config.toml
n_layer = 12
d_model = 192
n_experts = 32
experts_per_token = 6
d_expert = 96
d_shared_expert = 0
activation = "cubed_relu"
moe_layers = [1, 2, 3, 4, 5, 6, 7, 8, 9, 10, 11]
router_score = "softmax"
normalize_top_k = false
routed_scale = 1.0
balance_loss = 0.00934
balance_bias = false
router_bias = true
init_std_router = 0.0273
lr_router = 0.000942
vocab_size = 8192
norm = "rmsnorm"
norm_eps = 1e-06
tie_embeddings = true
optimizer = "soap_variant"
lr = 0.006
beta1 = 0.95
beta2 = 0.99
batch_tokens = [65536, 131072, 196608]
seq_len = 512
train_tokens = 430800000
steps = 3457
dataset = "wikipedia_en"
Below are experts of layer 8 (counted from 0) of a mixture-of-experts language model. Rows are named up (a neuron's input weights, with its number) and show model dimensions 0-191. Each number is 50 + 10 x the weight over its row's rms, rounded and kept within 0 to 99.
Before each expert's rows: "gets" lists some tokens that make up at least twice as much of what it gets as of all text. This comes from a sample of Wikipedia text that the model never trained on. Tokens count by the router's weight.

# expert 12
gets: " |", "s", "y", ";", " is", "al"
up2:48 52 49 49 58 42 45 55 64 54 49 39 56 38 62 53 38 61 41 51 49 44 63 35 53 57 42 40 45 54 46 69 54 59 45 45 57 41 51 46 39 50 44 62 35 58 58 43 37 62 67 52 31 43 63 53 31 60 54 42 43 58 44 50 52 54 37 36 38 60 57 67 75 62 65 55 44 47 51 58 39 57 49 52 45 51 56 43 35 70 54 47 58 35 49 54 50 44 39 39 50 36 49 51 32 50 63 56 43 49 68 51 55 53 42 39 43 50 63 56 86 72 51 45 62 47 45 46 36 61 40 44 59 48 36 59 69 55 54 38 53 62 58 45 42 65 51 44 56 54 76 33 71 53 35 44 50 57 43 57 63 58 43 39 50 36 46 58 46 46 65 42 33 56 49 52 54 48 43 71 55 53 54 59 44 53 65 27 39 53 52 41

# expert 19
gets: " |", " the", " a", ";", " and", " his"
up11:56 55 39 48 71 29 54 47 61 47 52 52 57 50 36 36 73 45 34 64 47 52 53 53 42 60 42 51 51 45 35 49 56 58 46 37 66 57 36 58 54 62 47 58 61 71 48 28 58 56 57 56 50 28 36 40 39 52 54 39 50 40 60 58 78 55 53 48 50 45 37 55 59 42 64 55 35 34 46 68 56 47 78 45 40 48 49 30 62 49 48 65 43 59 29 68 48 34 51 40 32 51 37 51 52 50 47 58 45 58 57 46 54 48 54 41 54 52 64 65 51 69 45 76 65 54 59 48 52 56 53 45 52 60 47 50 47 44 57 53 46 43 62 59 62 51 59 30 56 52 56 38 39 53 43 43 48 68 34 41 48 55 60 50 50 32 41 52 42 63 36 51 47 49 45 55 55 62 62 51 50 49 54 65 48 43 43 38 53 33 42 53

# expert 7
gets: ",", "a", "e", "i", "ta", "ia"
up1:30 40 47 57 53 43 38 38 55 55 44 34 32 41 28 49 37 46 43 48 33 68 69 25 52 45 39 59 40 46 38 44 45 39 54 49 60 58 16 61 47 37 70 50 38 46 57 78 58 49 61 43 62 39 55 50 56 51 46 54 50 48 52 70 60 48 56 60 55 50 40 63 50 38 64 44 63 42 46 51 57 53 41 55 50 47 53 52 57 54 51 52 50 47 53 43 56 63 51 56 75 57 59 45 59 46 49 45 26 57 36 44 55 42 42 58 32 57 62 47 42 52 72 58 46 70 52 44 44 59 71 56 58 57 43 60 68 54 35 47 68 67 49 60 51 46 61 58 57 34 62 49 41 56 58 53 56 57 37 65 48 49 57 53 60 38 42 60 51 38 43 53 48 52 44 41 50 55 44 59 44 49 45 58 61 43 61 51 63 59 54 56

# expert 30
gets: ",", " and", " the", " in", ".", ":"
up1:51 58 58 49 34 52 49 56 50 53 55 46 43 68 49 49 54 41 27 62 43 46 51 59 50 48 51 57 69 68 41 66 44 45 49 62 32 49 47 58 47 48 31 50 49 54 59 39 38 55 30 60 50 47 53 45 32 50 46 47 46 39 58 64 40 58 52 49 46 46 56 62 62 52 40 59 48 37 45 47 35 60 62 53 34 49 31 37 56 58 44 65 42 56 58 66 61 49 65 62 49 51 46 33 51 40 61 45 63 54 63 36 58 33 57 35 64 48 43 40 50 84 48 66 59 66 66 46 44 37 43 53 49 37 48 57 49 75 53 61 36 45 57 39 67 53 51 54 56 61 46 41 49 50 59 46 55 70 46 47 55 49 46 51 47 67 55 33 45 43 63 72 58 40 60 65 25 52 61 43 44 53 63 60 57 48 53 59 38 51 50 39

# expert 15
gets: "s", "a", "e", "y", "o", "on"
up1:55 30 51 48 46 40 55 53 44 55 63 36 45 43 55 29 40 63 47 34 34 42 40 29 58 33 44 47 55 68 37 48 61 49 53 51 38 53 24 35 51 49 51 57 41 33 62 41 52 49 39 34 39 55 51 36 58 46 64 61 62 54 59 35 56 51 70 40 58 35 59 52 60 47 38 53 43 48 41 48 40 50 65 69 45 62 47 55 45 53 50 61 64 53 64 43 36 49 66 72 42 50 60 27 59 40 59 49 67 47 48 60 59 56 54 46 62 47 47 48 79 59 58 64 43 49 53 32 54 59 48 44 56 47 30 58 42 38 52 39 50 39 48 53 51 51 63 58 45 48 57 59 46 39 56 47 57 57 37 46 56 51 40 50 48 37 44 35 68 63 63 42 56 69 64 60 42 66 55 49 58 47 52 50 39 42 53 47 41 50 45 65

# expert 27
gets: ".", "\n\n", ",", "\n", " |", ":"
up12:56 66 32 47 43 58 46 50 39 64 54 45 62 58 48 63 46 65 41 44 45 54 53 48 48 52 30 36 52 71 66 62 63 32 61 34 48 40 56 49 53 53 30 43 55 48 60 38 65 42 50 49 49 48 59 43 44 57 49 57 56 59 55 38 29 32 51 51 62 77 43 50 36 67 68 44 65 54 48 45 46 60 45 53 39 55 52 53 53 66 51 59 67 43 56 55 55 60 48 37 55 59 34 51 53 46 42 53 32 59 42 24 40 61 42 48 43 50 35 58 60 50 47 30 50 51 28 38 36 65 62 41 57 51 34 41 47 45 50 48 33 52 54 42 47 52 51 68 49 62 61 53 56 50 45 52 52 52 49 43 48 43 61 58 45 43 65 61 50 44 46 68 57 54 40 50 53 52 50 50 32 34 30 69 70 41 53 45 57 64 52 38

# expert 18
gets: "-", "|", " |", " (", "\n", ":"
up37:53 62 46 58 40 40 44 48 48 45 54 59 54 58 49 62 50 53 55 53 58 53 58 51 65 51 51 77 55 52 47 37 63 46 52 52 52 46 30 32 51 46 58 53 30 47 56 62 42 47 45 44 54 38 57 38 49 31 24 43 56 43 46 60 45 50 35 38 61 44 39 41 53 42 50 47 56 52 41 34 57 47 61 38 65 46 62 49 34 45 42 39 37 55 50 18 68 48 41 46 53 45 54 53 56 40 63 44 47 49 52 40 50 37 37 58 48 41 64 47 55 46 39 55 50 68 64 51 54 49 52 48 57 46 22 30 49 43 42 43 61 40 48 72 43 30 43 43 46 75 40 45 57 49 39 43 32 73 58 48 55 35 46 42 56 61 51 45 40 52 57 42 66 62 40 42 47 52 65 43 59 33 38 59 31 56 53 61 63 42 57 43

# expert 25
gets: " |", ";", "|", ")", "al", "ed"
up12:55 37 42 49 52 32 49 40 51 64 33 37 46 45 61 58 60 46 67 46 50 47 39 57 51 50 50 54 45 55 44 49 38 31 49 41 51 71 51 46 41 34 56 65 52 44 43 50 53 71 54 63 60 78 53 52 36 47 30 46 47 49 58 55 46 44 63 56 58 39 49 56 41 41 76 45 45 61 35 52 39 63 40 50 36 51 73 51 60 36 55 58 34 59 50 59 49 59 51 46 55 56 40 37 45 48 44 42 53 38 48 60 55 51 61 74 40 53 46 40 52 75 49 52 60 44 45 47 74 49 39 35 72 63 59 57 39 36 51 47 44 48 55 48 46 43 59 52 42 54 41 44 66 56 37 71 36 61 47 64 64 52 54 52 52 33 52 55 48 58 46 31 62 48 48 42 44 58 66 62 61 59 74 47 43 57 39 48 44 51 44 44